python train.py --hidden_size=512 --d_expert=64 --d_shared_expert=192 --hidden_act="swiglu" --routed_scale=1.0 --head_dim=64 --vocab_size=8192 --qk_norm=true --optimizer="muon"
Below are experts of layer 12 (counted from 0) of a mixture-of-experts language model. Rows are named router (the router's row for the expert), gate (a neuron's input weights, with its number), up (a neuron's input weights, with its number) and show model dimensions 384-511. Each number is 128 + 24 x the weight over its row's rms, rounded and kept within 0 to 255. Numbers have three digits each.
After each expert's rows: a language model's description of what the expert responds to; "gets" lists some tokens that make up at least twice as much of what it gets as of all text. This comes from a sample of Wikipedia text that the model never trained on. Tokens count by the router's weight.

# expert 49
router:145139127141150083105152110102124104171136065134108123101101160109139160130136123106174116133139139122145101114154108128124138089118097133109140100154094126114148120107097127131126099108159106132147115112125150138134135108063137090125106141138099131147117144112119151137119116073107177133138113172110126109128092119125151154144133133120120142098105145148131148095160124134126119130129
gate0:124161114099118105128113154121109120112092131161133084164165140139104099140123161155150106139167144131118149110108108129153172157133136113126100130115217108099110113154149168091135138120138218105089081175075141146123097108130131141123115095135111100105105175120117134157138142110133172129137103143134114123129148120149174118084087142133116150158132123140150133149117152129147114155120
up0:174133135174139126111134118088114115178165127091157160145129099158114166140174122099126121151174142112091164113130165150086084136091138107144131124124124139137133133165120133137138102159184129160133099151137120086125140142155165127131165137142122128101145108157155117100124106139131125072179132124113141139150126143092098121171129130111147173106132164142112082174112148143135133111172
gate1:166110140130121125139134149100160119190101153120139145168188140147107116136094102141122140131147122121096147179103178191150100111160126111097132107070103175089116120121116181122143146101161159130154113122111161129129129118162125115150115128136094121135132137096140160126183138132093128145148158119118119136129124121081121145105131175154151126098140128141131143130153126094109166102150
up1:104143160084081145129120118143104145110114141132174138156124134124144121100146132149133176107166155136114124136122110121164098126088118162187128140157119149122100161123132157140093102150148153158125142130168177090147138106132125187122128138153128158136139146154124090139108098150182102138085141082147086141160127116139163131147110083066107099185107086122140106122130115144118145098103
gate2:127164145175165108136083124129145115131097142126153127138150128128133185141080115139111171146164131106130153102092084146082131112135147131140151113145097117148104132076130121107148106130113136115121144090145110103141119114159120138093129112136103140104144108156120167155106133157097133120133147137119142110123083149119107154128093117141109100119113121100089119153145104159132094095095
up2:119106116126117129117155149151125159150102133116110131121134114157129127158161149091127140123135166127118102152167148096115123153068113114082143107110140136102146134161181097132140107120148107120101127127145145149100130132131118153101168089147159123139089104162142120118125127124142116101110133120134123127151094148135136120109179161140155166122125142129121117134096096080145180142169
gate3:106115107066133100106121152087147132107137127107069126134170098128126149115117113145149129132156137154117180151078162146170161148123147149118108109110161125096120149155121134145100112129157156043149095130109129115127123151138126145133133092154097119172130129170154134123099112116133153099132108155159118122098129146091071140132153135105116104123128129121157141127158164152104130105101
up3:108167187098090099134117139142132075131133130135172143154128098150150125089152136131148094122143119134108165070157133144124151117151112129147141132097134150096160160123136099130119095157108102137109103105108123158153081106136119141087184116140144119059092115127112122095141131147167110136121089127139127118150141147153135117106090100118151099145160121149114157168123107129087126163113
gate4:140119138157162162153170156121137121138105097153166118120135109160132110163144155125123163143159154139106125096124118111094092148135137098157144134173150147128161119119142133131141093125088092117133185112115133123088154124132120125143100064108104120104142161162179137144202122133160155144143124118163109097169161128111139115112197151149159130111149132148103147109130098067144159115148
up4:122117142110094136132092120121121118093125154103113160138137127112136166100104080146127123093151094120138137164118131141184124145109108118116134130135133136113115143102134137133103137155169172165123116122101110140156095109126129143151149155107143119178102094122093129128067118126087120118110133112094147129139127110173130119147091108116116135161136115130140127161144183179112101126093
It responds to: Standalone space tokens in tables and lists, placed right before digits, dates or currency signs like $ and £.
gets: " ", " $", "+", " £", " Ban", " Phyl"

# expert 56
router:107116106173136119102169131111098092102125127102109147104106090106136100110112074128161148131138151149128083133121119128141121119129098156162116130145109152126137118143108072118149095095119125118122108165123141106191142169125156166141119135100124129152144150122126176145136142093107174126097112128125126097109123099148110173160131150126098120115098158153108139065104155129133134153126
gate0:146139158123094164085104104148140129111129144147120150144158133106142147139092121091134131167150124084147113137113125148110139118161073127107125147145132115179151157119070110165130171133133139125121125159154106156135098101157150141112134118116140142106146123140153099135110113097099140123113144139160105121113082147136108113138137169127152104129108115131126103111085177106123107115085
up0:144125132131126162124117135154110099145149108106157121134124096127143130143125095117104103104138140118090150113143147168142132130161108123162136145119146136102122130133116088118089135138137113121118145123109091117107127133094140125146153119125144099109157140114103121071101143098161081127106118143086065113133128096143095132139111121135116116107110116125115115130082161141066108150117
gate1:108106135144109111120111079155115082116123141130119124131133178140111156126107142108132123134150143108151129130154146105143111143140091133126122167140164128080161138064108115145081139124143124130102138144129132089140104148120104126124082126118111129129110157105111138066138123107138094110168085158150124155163121083139146153131145134128145123155118134118150143154150125120179113138110
up1:132161148161112122116135127107125124122127078173129131140152125109153093142153137131115110158121101135100112115163094136116141151115152163075138146122116127155130106174111203117157110142098130142121090161114146120119159137117144116098144107109126115114174156116120136146152105122106121113140124117129142131150122163097124114177152154138142146156147134158148124138093108113118105138133
gate2:101116113139098150164169152126105147068151122086127151075129124078115092154159131149140124130146128132100132146167127132139136155100150138107120090113110147112107167132152137184125098133147113155095110149147149133138096141125108167109092102132103097097135121122188139138125134101160099127162172146146134130115124098116124131151090121088114154136080121118168080117092123111123133144157
up2:133107098184139155133169133153121147151123093121129121083139079134135076134125099144108145108109145162113159135129089133133086115107132197108146154132137111165118114124091110150158127140150116119144102136135110101181147106127134103107097105149120146160166095101166081132110133088085162091101119133163146121146158117130098137117119120099132145098096096147137105119121115112132160171177
gate3:132118097124105109147109135152098119114108121172124115176110117129178151110124107100109136148134121115161140140136130095098113143154116140137208146112111086102118137118131121161135078146118133169102119096140115138118112102146157127111077099087098126129115138175170135144136143130120137122125136101152127140158116132159181130115148136148133143206130095166159129071100121129162107130138
up3:138068160128164116133118142170147125135138141155137141135139138130103107132135119161134091131149142132127109145086137145122158116080154128141110074107169154123104132090158179126135147125138138148118135097096151148116128186128094157168156130127125112123160120118126117119110164144158136109160074095113145129115123106124109119157104118113151127122137163099109129203200117097132108087100
gate4:137126112146145119123119168153135151110107094128165158126097125121125125122105062096141173129121117123136140134151115112154154093139116153125139118159150124108111151132141146165131126114066124172134093161131141090125113128187122126137100110165130152136140113146110157134137103152117153125152141141118102132138135114098124112144136139197160128087171124135117094078151148147096100103111
up4:124105148111142134167128121153176098121170090123106099148170152169074131113119153131118049102098125112097147140122137146100107125164114120177096134090116108141085113105169075105154157138157118109105142131089076129151135119121117090147128141113153105146130093133117107108118109129114130082107151145126179149142091091097126144114165135078103118144092148094095144178136163142132133144112
It responds to: Single capital letters starting names, acronyms or words after quotes, parentheses or pipes, such as N in Natural, B in BET.
gets: " A", " S", " P", "S", " B", "A"

# expert 31
router:139128126135136104114128149096094130117099145117151142101150140074174101103081154162178116093121117150119109159130140112143160105112117171153135119162104141112127167119108130153158096081124143133125099107136102112147104132124124146129126114092123164128118120088115143086128140111113139172139135116119108078122136105148134121134108085130112135103088156158122116115160134104145156138131
gate0:142145114155120126142127159128149094141154139158136069147123107122164131098136148134099108123099134164175123138122120119100150144122090126137101111142135143124125097112155131156143108144136105094118105135094070137112155153109151143172147123101107086104158098125114153125125103130162095126075118153096137125144156127176105110104118102062142134112140141152118094069118132142140146113131
up0:149135120102113095163120133107110102137147107125107127133142155123093162112141121116112131166122128151111134123094155144113141112131133120063116106150137139166087130193133151144148128129083159151161124134126139160129110129099087129123154158070145123116141120142130146092153157149126112159132117154144131131144147133123123137094158145130112108120112134121128153121111170127162138146160
gate1:137163127105080164148083169143115093110124106153172092124099132098131129139100146098111111123125086124102095124145118168119142087121148148098166118173110155082135154142115141104141118112131172087147167135168087131103127134129107135118145154103152138163093106173139124102115100089060064125172141148164111105103130105143143102145138153159147135120123185150098138093135162115137153115133
up1:133102131123161111104095119145137114118148064141146148083139137143108117141141118167126105102125089158188142115155156077115157101163158133118126154117114072135136120095090092157139140167167096150146147175151138116162141119121130111164101107141127128084100172088098114153098194170112140115120134106098140132119113122133108141128110102107123139164122123111105116155146117147121109122151
gate2:161118152142137109126108059094133129135120121124100113116131130116129125123070162167152064142042143136115086136150078122162109145143127077158150144121130131128119115119084124166141115109103127181111143092157121161129131102128150106166172142140161095144111103095101158094170111126164120133139161136123108103123103108141097114130157134119117131145147132147128157105142144132143151077045
up2:179148133149181116097123104164088090120153136101110109154115083099121106064065130109163108096131135142115122122111125129128149133113134078172116119124096124106097124094102124163121114104140129125144153077137116132129088082146134141112145089109125110151132123058132128083148116113145135153152185083119167130100115149119130131131143114133169089161116103124119129132124138131121137106086
gate3:145126166140135139124101142101139118139137166090144134123153177118123146113130135113144176110121135146113146149127163137150129136082115143071079115140149123172117135124119144077113113097124164107143141091097112130133126175121131136114155160116135138134146123109125130127133126121109150119135124111122132117132110160148153118134145087166111152128080193141165144167132094106128121109088
up3:145098149092116138092162143137126135115083174120110114130157107132153142086135135146152125121140072134134151093105093151114122138156133099149154126128105131127154119135174151134135110159127104092185145098160097119170176145114135157122124162177117164142133158111127139163119069123168103126135118148150091116165174148152088136148138130117139121131104109137124086095099152129132123137156
gate4:100143085108064051061102118136098162148110124120186157147122165129111139113108149098142092183155135091160121185126130153126133081128109119114099135128153093128105141130129167119108115151144143114122152136159113111116148108157127121152108125107119108137099122143106126100176110137170124140137153117111133131112153119189115108113131129134110103094099106155140120125115135132135132102127
up4:087108125112142150092119147150133135101097114074159096126137118119120106142151135087154082156100127132123138123133128165130118130078093105127123119112127113153109137125138142105110097141163118117121169139108154108102131095156134134164152147123129083114107100137130080141138116127162117126123137142148158113106140083124133136111113163122156121112124109104104110105124077150173126154133
It responds to: Suffix pieces such as -ic, -tic, -istic, -graphic, -gi inside words like optic, alphabetic, collegiate, plus of, on.
gets: " of", "ing", "ic", " on", " as", "tic"

# expert 12
router:119112148106134078096117120121082111096137137104132162153115140105113109097091138126146123123138126125108121099137098095123082122091142148114149120139097131123117127109139141146159098133139117097138134158062134152140119146131078133168141137111120152140122151142110149089134151123139124138103126112144106093127141107100145177128127121134076142091122163170156131136127124108138138137149
gate0:128152120109126115125138110093127133159120158141105139128093118141123120109105140125152135062159090132133152121103180133111140133080130129104141112111141118138132127146064150126158123090144153136140104148104132111155166165132123124110110135178127084113099149100138174132143120170097157122144070131143085148086106164158127132140129131160118127118151172136111143082109161108109125138114
up0:088159112135110127156133142102113115148070141107124096138148103158129124154094150145182133094127143169140117137115147109080148147135140126116124115161130118093137179143053106133115161135079170136086140126124162123153152151167144119117162130082150135153079129145098137092108132120069164121121079119134189118082156141097148152149138106152130144095136182129112115089151150142132115118127
gate1:092160114150120201122063097173131146155120160152161121108128120145113096141143155141088096148119147103075116119129139174108153136132137118128128136126123133114136109131182147128100118075136100084134122145079118129108101086121106111127117130149151156110143102129118122163111080149125131083126127157134124106074144111087134121142112140129150141101128127142116067114099070120131090138118
up1:157112151112108141131107132136137152120134158115108151167179110186140143150122109120134142150128126111142147128148176121130128139161148107136090078129112117120100141150164099172144112156149125155146156164111150126153121086142135135144172107128115115120166124122118117128148143131118093128094101165151151137116091087103166166115127096138118151148143155148157122157101181119112128181125
gate2:115132175119153146147124140143142186090119131122126178139187107090148124090121119136130129092118121127126175141157164130143129123112182141128141146100117170144124166125109124195126082108133131157161141100076126128123128072101110160145149096141100120081113122167135114092119154088147101168124163097151126155146144156106132117137103124109139125113112111117099116144082123108178132141148
up2:111115087145117158135106141116149086091174134104112103114098090135135107078133110088099108167129144118088145108132130131175112097135103096167108134121116080110116098147126118056180147137132131147106116156156122155122112162155143135105144146088166127178115134130164175149132123159096107095139079149143122111138105124152167130115116105090133111174126095116121152125117115098134146105116
gate3:105109125149101109159140108121083134128101177085130102134139079118116121084129144120101138164086118124089156121104102140182073126129106127178137137100131095150128100133128119118160130090158178170178102127148118111111143189133115142163126155189116154126150157163170124140115135162138136124130105131165147138112114128124134153116131126164117111119095171156153106127171126141121113091164
up3:124182152153124153107154134161126143158127139108105156126145176109157130145153134106109135134142159129138101148084133097133146137122117118124091151150167122120088149147159105107136133149138151114140187097139112145141143117137128168106121164113128128110101078134148104107130144096157089123178151133082130136139132135141144111162101147146143135148134111139138142132153151116164115140130
gate4:166165161114157153110096133103090122144157085174150129121117136100112123129122076152142100128096143128118083116098122164108141111108107099131093095111135158110128154152151104110162133147156122121116093113085097127155133089109125141085114116116110125140144150157131092162163135112162128091100148131112136133067124087137148133109119120129108159069132123138148162119086132141135125155183
up4:124119106102144169153112130139136127094077130117109077153154068117139054158087140153099130177144123126123144153108087145171113132137144115099189135142077123152148100162132129135099150113093093156127145144195122174094113121142117126132163134156138140096119111102164139142133106144137097155171155175172114136157122171145102127154135138161152105136121152126102103124120125086103102121120
It responds to: Bare spaces, opening parentheses and quotes, hyphens, and word prefixes like trans, pro, inter, dis, plus year digits in birth dates.
gets: " ", " (", " \"", "-", "1", " re"

# expert 43
router:130120100110190074108149119090111130159137120094110131124086102106149124129118103131153078134118172149083110127133114113170142117117116155139154152144100117109144119075113101155133104090122089135127127163141133133162133097140159152108114128121120154149141115121122113192122111094132143148108121088096157092132131146136165101140137124086108138100108124180116151100171173128132109129126
gate0:133128149112129074096180138119150128084122153123163170154097134110117139108114113114146137106109112093185130090179129085132145151096094127159096086115122078135144110122132072138083140123133129120122106174142122089108099117128150117122121110160135127127125138130128131125121117111186114133112143097157118138133132134132104107117118141157165189131159147145103137124146133131130114092119
up0:115140121111061132170099136086135135171101166147130156096143126125162145119145124132144138190134151109069097162106176151097132126129147129099120140106113171092125130188111120120115115136157103124131125126108110113139166116162158104136128134120122118158131100188158156133167148145112145112107089146184091126074101142089110156119138137117096132111156133127121108193175131173108150125126
gate1:130127150116095128128105123158113126119128066100104123162132129119135154128120161095126116138112098131162098150110090084136091093162134123112125116182171173071170154135142148133159121104119135151151114161162140101100132148134103129080141113128088114093100155077194115144172106115142110173085106060138124097129119135129139132128130099100124165116135140166124130101116143112124131104086
up1:113108112120166135093126150152148155139130163156140104160106106138102104129144100145148130122096169118139138110118127156115137132124098104160121109122196098134125106149134127126107158126120128120112156144094141140083134131122170148115128134141119100113111120168113109093078141159094147122169149159161138135149143118137162083144105153136111112144101127078151103134155113165091148174164
gate2:092103122107130085104123161159109144141118098209147134119116096099142081116140103155123085116131094137110112089103162110126124133153095125137132152142143111124149100080117100119146160133153141151154093092140071151110089125173124145143115133114125162136118121142154123109124117138188099093120131115132118122137144135118114111110104151100121097121124110128108151117184136142145094143149
up2:153124164156150122124074138109148113070129085136120130109135150131134181116135136144130151179160165141166143093164104138152130133101118119159139139149119144099105145127150138112085098114123125127095117148128153109135148109086132111149104143126124147113130103153144099132117105104100123132125115112131101145145129104100146157150140077104114097137124136105134108128069132128111146141127
gate3:138128129103116123112170147163128141159140118143162124143150155141122150108161088113134144129110109102126128152133110100095108100104098106106142101133106124132113133108129141133134141108107147101143093143098085133110110145151119132131122158113114105119117132128173122138082134138120126118149132159124149111091095099100146124098136161082108112143129164145142163132117141100119154090145
up3:137130127121119172122108132120128135124138113130128095144129105098126139122109101131156141155090164179133134130147104117093138126143125134121124144179129134100106152153121134155166121113122128142128080153120104115143185124129194129129087127075121107168100149155134139143109132153111126142141152130093144146114143159128073119093140155136173154149166142121114098106119129058141127134094
gate4:116174104114164096143097152151154118182126119136151112101150121146109095118164145126089106113125101102126146125146146139112102124114122147130152110091104103168141113088119093109111124134087158138090159102162104105153127134143161140132132124131127105134139139109093125116071126137101155117117141079143114113104104119107130130128137132131103141140103155127113179148133083143081148120145
up4:138139132117113099113143126127150136140093193108112125145134083123126098163154105138168178145159155137103160162127087126123177124109159130134128074137067109110114127110131077145155094100153171124152064169129117115197076146110102109120138125071164099114136100137087126157113132164126108127128134143077083116175133169110127115125108127129142115120136136127113134122086140125083116119133
It responds to: Prepositions to, of, from, in, at, between, near, often inside titles or locations, as in "Live from Damascus", "Lamb of God".
gets: " to", " of", " in", " the", " from", " at"

# expert 53
router:164108124103144107144156118111083108130109069159127144155140127109118148146117100121151103157114122118131095131139130148129104108084122123120130135198133137111147132132134139128174094100110096126114096161127108142174145119136183147158117138108107155089140156120109160125165130098111150135117152139124115108124142147095132068187150164104104150117150122149112146101138156102154117150111
gate0:093065133138085110135152081167153116094093120138167124120136152107122138119084151114101146112114153142110157133147090137155111122139161116127137120107154133110134124151169087122097105141144115105152166170117118143110151148110069124153118135097191119110115170112168151073190103146162127139145076149127150146129116120123151125161148141136149129170145134122147113116130132100084152104122
up0:115176132123138119119103166044093110130112125107098172114125115134141088140126091142102081101108135177160159127115159100126157122148145055103172092119123083139144140184123177095122134128123164142125148128136164123117100128126118137104162107130133120176130153090162188139092117127121114143149128156128115129157123113105173124127115156118115133099119123160104147134114141178115131106122
gate1:148132129099082185113160142150114119107159137147124153125171139129111128068112169126109160142128122116102116129151127160129134098129126127147172139154107158099117082113157109106088116095151130151124129105153140166109151142149170147127137126146125145127150150109166147123152111111166094069129136168153126125135099145122123117159124160122118133129108064129143135120137085137109160142158
up1:130088105107077136097151174122115106124145118130124081137106150156145112150100145147135155111107135093074129121152137156125152142139114141169113171162093107136102171140111111105120104136174130104141146156146093178157137124126142133150092156132154180122144129143128159136111152137109117083112087130138084125128115165089094141174156139127138116152133102143145175117117089152064101134117
gate2:145190095134159101137156139124138150126133099112120137105122107122143112126088170102118124160103171145122115128126158145142187168113093155160145110111071134132142120096176166091114107111145142108124108097129115135115143103130114113159149124086127134137148141122096120138153091144167103176119097112141086116153161115125126131163131167098109099154153140104133134187147124130138114135146
up2:129088152138118094118113139118117073123145098135192102164129169149082114119126128190108146084147131133153161138122136110122116129101135096141124155110137111110122155199069117147154141130093152140133171117110163116134092136131130118150095142149135111117142094129177122142126155130109096089138136127123135132099133116106142127123141104102113146089092145165149155084126124136107137110104
gate3:125127125151141143143140136096133139124082097139165149137164127108079122095183099126119126150128073169153096149110165150108123105125137164085127134145090149126160163115135125134124114131148093154120157147126114123149150120115081122142130089126166144170133138137137139106094139142098176149153116103166136119085128130140168103141151148146147172149130114110107153149146100109148144139151
up3:149171102113100140124090106151147090110159149140122106103081091147155165136104158130116084087136170157122164151150098085140149130124139098117128100109125122141074111136156111113142152147095130146136122099124131115144098114107126120137125167116163121092150128149119108098138106137162131111099112150130100093134072170116076141081133102102138109096142092123124147152128142103141137140121
gate4:141130166123165144128132072126137127119117117153133128151117191105107168076125128097130137134156150104106163107144111112110126165136095135162100128137110111153122117136115106132090071118090167147131126176154147116124163103142166155106124126119085116150129105171117138111077100125123118112117135142138116108131157192165110108122186119119114126097106210124124129124095148135116114137115
up4:146138047120146136120114103089095127178106156155139120156116161126101126102133156107115113135139108106130114131161044133121134125130148150097112125135137165140102155112120079151100132099093146119140124152139137117125131107139130112152112135095118126119171088131130132108109152134110139094148166142137124123112126165182119077149163126138158104109099163146114104100109151105128114133154
It responds to: Periods and closing punctuation ending sentences or abbreviations, such as i.e., U.S., )., plus naming verbs like called, named.
gets: ".", ").", ":", "\".", ".\"", " \""

# expert 42
router:113082121127174100063135107091110159153112107116118136145120105086155122103124091110159124097113152163094072119115127112099108128144097132131134098164104122146125138113104138105099100090148117104134113183131131150145162143116110140135147147120088128182131132122109144139130106107116161165110169087105161089126081116120084135139143111117101145111121117137144127104183156121117141146164
gate0:139065175147075085112107146112156122131134121154136123131187110143132128119137118116163126137112119162145127076143109133078176101147135119136164145180133165102124143140083138107110120119157091112189155111179116135154157116125113128170109123128166129133133095100171142115117146132124163073127104167160125135133133125098114160126097101139128162149076061130139112151106136101133103160160
up0:132130088186118122104113107156185078138136123092110134195163132085132132149087136111142111096136149172087088122167140174162108172164171096117174173111118142113115150144121138122181135141121101135159150125174105155158137113144102130129139114129177138130107148097115145122119108093158109132097117101169122123094115136142114135122098124145155117137128091127139108130133103151147123163124
gate1:081109131104180114097145173130114140139092101126184127127111135125127126109182104158117126119040105082158136102132124114137130117137099110178115110186172101136134125103152137121100110127130101141131116107138198146128127087142126145144137124135128143085101121109132176115116141120140122140146146112142089130125095104097145131143148140137122125147136120132157158129134131087149141149086
up1:140106140135076150164155120118124118133138131152111145064168081122094154173124125149099146152163130112140143151134155144121134155144159159149126145088075173113103146109168140127108110139132145141117119128130130110128148102124104138096113161097159112121102109124134100125137152094124071123112121129124125132155154086141139172143133151169113125088095134094162143122116091137173154088156
gate2:139118130111176160168109174118118135136128161134134143105120097128136105112094107135142158166122137126135129126140087151143148119122131171137121182135097123151137147144095121147147107145146083139160121129119098114175110131110128125157094171140092089098124104120148114164116134100120129145130091121139134136087112161130130143122105127199113110083103116150112150091154149167191110152125
up2:130135118095097099084134139169126153103167171105137173126136126117132100118123154107132143180138145161139119101114151155110115142153111114121130148105169135146108105066160152109128126151194094076072128134118171118125174139098108127174120162169153117118090115110101113148114135141101103108164156139110133140068121117144159110109119137101179086157169093108138160162120139129119130140154
gate3:062155151125144128144148091137149126124123146139167111113103181137142127105138088116155097139176102152132112110171131116121139131098148118141164064125140156110091119114133134140127137120144113103156122083125112111165127083110101126101150140102145133140104120130127129143164179150103144114122133149118117127088108140140127108098166136101124076140141105121161113125147135132139115099198
up3:113104172160085135123120108114137124146085132140125138104123163175115093118129133150148110090113124139121112112165161165157159134137125067157123142125153138152124126078128135084130157134141115165138093142141170121142145103151141129130088153107130155167135126107153085113095130127095117100105115122149112133124108127109087122158183123146148052140172112125175127156159138117120150142153
gate4:132138111122062117114115129120159112083108156140142112142128111129119130155134109167135148083136093113127119149119097143089151119158155141115145090114094138128128146131111086108133106106085117140147104141134088138143103132118128138105123141116140150103105173113136141137127131074135119122125069134128156134161139099113136132123131100122097152146136142135140085125138185116130130159146
up4:114122130110105134088112102126162115088156120107085114163102096134105124110126149115138120102141138119128126157120134115143127139164150125098104121102125147140127143180137106145140132169103124124165130093128108175120097124153153144135090155084136130136121136151179142128090125156150107131111122135149126121120155121142124158099089077148089189172130122157119108134125148125131119136153
It responds to: Tokens in tables, especially St (Saint, Street, Stage), column headers like Pos, Apps, Votes, Candidate, and position codes MF, DF, FW.
gets: " (", " St", "st", "\"", " March", "F"

# expert 54
router:087105155125164149110144132128090111139127145128108192132108124101104104119088096131148107128098130167107078136155126105114131131136088142090167106183143128134120112140135083130139125121118113128116126149098128143143136139113110161129120156123100108159109148108111128173100134088113158138112135109140145107141111135137153130110122151098113167074133134138132099093109164123115133108164
gate0:138135099125115072143107132122142121137099110122107138113102117150145118165123139080149111149112132115104133130117168156139158128130099145087151120154098142140138132156083113116156128134093106148144182122139185121120136119128096152146105110121145133150123188136113120148182116175097106123078142137137129134116138087187123088091105164138151089118159074124092104145133152109160109121136
up0:109175152133095141144119150123146079112137124092160152139119118080152149109131117114160116113162103200111150116152105094118131097132098119098107154140125124134124123127095096134159134122103131160113115141135164089113147149087131090140114123133109155127108132094137107149141145138142140136084133125142108126182163128100136129124132145172123141119175126137133070117090180113142090101147
gate1:123098093139117104119133129133106112135144103105134148162071164123122143104151072123122119104140154089119132115102177146146121115146119120126180110117125075149118112119211092173126137114111115118156140136112118127141130117113156164087199145112146121108134160114133124175133136111136144183111142112156154107150144130105184120129141170130141130117108096140154122151108152134084129144142
up1:144086117164170142126162146070100146079110102118128143069137118118109133148113130147136139108157115162136115115123108133169142116133181149159133129121152127120128128123133110115122111119152088152146141155147064179142116140167198117108106140124132076153109129119117129118138166136142153111184100148160167089157089125157159121145184110067145142090157149109121181176179148203104122171123
gate2:121140143113108128140102089162104112111135108170149189121104151150119098134091095114105103104106156088114124120124126132066119093107113111148121142147132113207094138060117175138146113127132138109087111099051138122151151116129081135107133100110122160153082126160163106148103125128174141160076156063120117098105125127140149138125131151097108095142095053179122087119162085136177128156124
up2:133147067123161102138123133106128162142093124136166127079157125129107128126183164145090146147096099141121120133126088131114128102120146151157098151166117120020123096140172119109121125142139147115165128172113141134104079092134125113178166138131132107153167137108120156139119115155118123147121107166113161106138131109149115108160139149138138139105098137134158141159125133120119107158130
gate3:114099163140134144123079107117138137109183090162143116140165135125134149126135134134124128151153164138146139161130136112096101171103093098151121092123152172137088059110121127126113145094138169118142141174096172135138113119122131112097147105156101117109140146128172133145121120122110143112116103139145115109164147152154152174108159110098105122133123140138139150120118180144111145164204
up3:153092135131128125100171087135115158177164117104166137169140125142133151112078153128144099147134090139156138136118148112138107107107156132132092087170146109139151115132084111136110128118126140103111070155141122122095111133085111121092111098105105083115120130127129117097111095138166131174122120113166134143153150149122129148104131140102132142161130095123122119108141132145127139127163
gate4:099109088114108125102105113128126151133095171144100132121166135126142158132127145106162151124111117129109077111107141156093106100104143168123094146173119160133117129092086110096113135117133120147104152134116108126127107084094105111098134111133121102107122095139171158129138138138181117195146131135103126144128098121143154109112160114120133145116105118123140103131134101135128103129130
up4:150086116115132169103161151122163171126129083147098112133142081118152124136110130170161098117133119119109073124141128106121140146119101162092130115134105141121153091130097134118091180135134155097133123121097142116083103099107157137114157120118102138123143159114126169148110166084103130148154082181134082114176147139135126144153117125090060107083070109116106130143150115130114144167162
It responds to: Topical nouns and adjectives after of, a, and, such as social, military, music, family, and suffixes like -ation, -ology, -ity.
gets: "s", "ation", "al", "y", "ary", "ity"

# expert 22
router:120099109130136108136155118046109121104155141117110138145084130082143130110082117152127095125123114145101121117130118147124134125105119170153133108129131074108127134106099090131134085046142102140151107155118144139169131128110115159127121100098124125122128128138112184182131128073124145125143156139123142088125151134131130121118114117126092151100111138155130128105090164116130112115133
gate0:152151100121141163125116140082138140175167124132148106124147163159106107115100113110119124142152149096087167103125101148113110152122100149136154093099149115126124118104153063117148142152132109150110117158122089135133099090114119115167118131116098187123143138157076105130121147145145116100097154115149140118131156091101139122140117115082125114180100139129174144135135113158070114137116
up0:111105113154150108167084129111101133152136149110169096094150174163100103100112168115111148166113101124129110144122108122175101159092108129144111122102151155156160137125151142137146116115131091106158109095107148133092114141116126145088141146115163095141146124171136119131180176082137136132157172165098167128073140132152112075106129121135123133159132136121174126127100118096182158175149
gate1:168089188111098098140147147100116133091151137158135114092118120142169116164093133123110130125138140102124112136118096129136122143076142170073121108129118109121108103140122119109161133162123126151114112130158120115186178095153130147156067156178128061141169132099175124115180134144109144181104087108068115098145140103123094160107073117122134104103116090173145134139148155134095118110138
up1:202091120117141135132158144157108143128133100154161110119138145134157152115103151150123139150167098109131172125127139124119100114157178161143106119140147140136138113176109104127108132139119113136115160119077154117143154086140145129088112121154111106109145114117070119144161126133136126158167131129133108123124141116114083141140110137128117128110148140126100127123139127128160142102122
gate2:097114110104105121133145172086127119143142132135141100115087115085124171104114097102130142155139106105123153131143116147119108145130161191130126117090139122115136163077099099118154151103158064117093144120177105123123134144120129138155135087107121092112112107120132128108131113119118127144134126148126138131106156150194143137135193137109152127102145137134154149127132127104121150126103
up2:134095147125099148137127151140093096115167158130138150151102108131134123106130096123143160132133097151162144123126158172101123183159145175125154147105180148078117133078079126070152116148154149139080099137145102132124097185148165137147171114144126152128065151090129172169091096105155142112133151144087132126152125138148147122109145170120168146163130122119136146126129126141157134134145
gate3:124147110114093149092060095103114156141145100120119145121143143132159126073178104140133093119130102125128112135098131093154110125119108124134146123102115079114143135110098156131119124095161195131117141125094098157124115120134130117134130137139122154122110127145147156133129083115118117146118140153109126124175109115142156128134090131128092137147113140145153116123119119051182105115092
up3:136164129118096144112096140157115120123137148146096109123126118125116137159169165093165148122152145126133069117155125095118172081152133116094148168131115154122134164142167166159140133133127138130135143106150121106100132157159105135103094100130111126124109148112116127147166153123127103108136134078135143141149123127109136133166163112180136202092147120109068099138148141156093121124143
gate4:120162117115121118113141151122138180124130079155149151094112130151155085112130120172139123117157135127137124119146111156128111136108113112161105097052120100141154138159131115134083168121147125114118138116139103151126090123145169136116151135118129132157102134126079150153136132096148135103149101142151161120130147109111092149106110130127128127135151145113110123130162109168112104100073
up4:122114102121130194178111130140143098125133185072102137145146133101129132140149164088138134136104141138106131143135144105141120151120125137165169124158174130157119119133142152093151122139107134156141141148136161112126118146127096146099108106114115171120146106145133146090105135159116111124085156104127115117133161149135148116110132152142142144106117136144139096152153116066136157189150
It responds to: Prepositions like in, of, by, between, among, during that follow a noun or verb and come before the or a.
gets: " in", " of", " by", " for", " to", " with"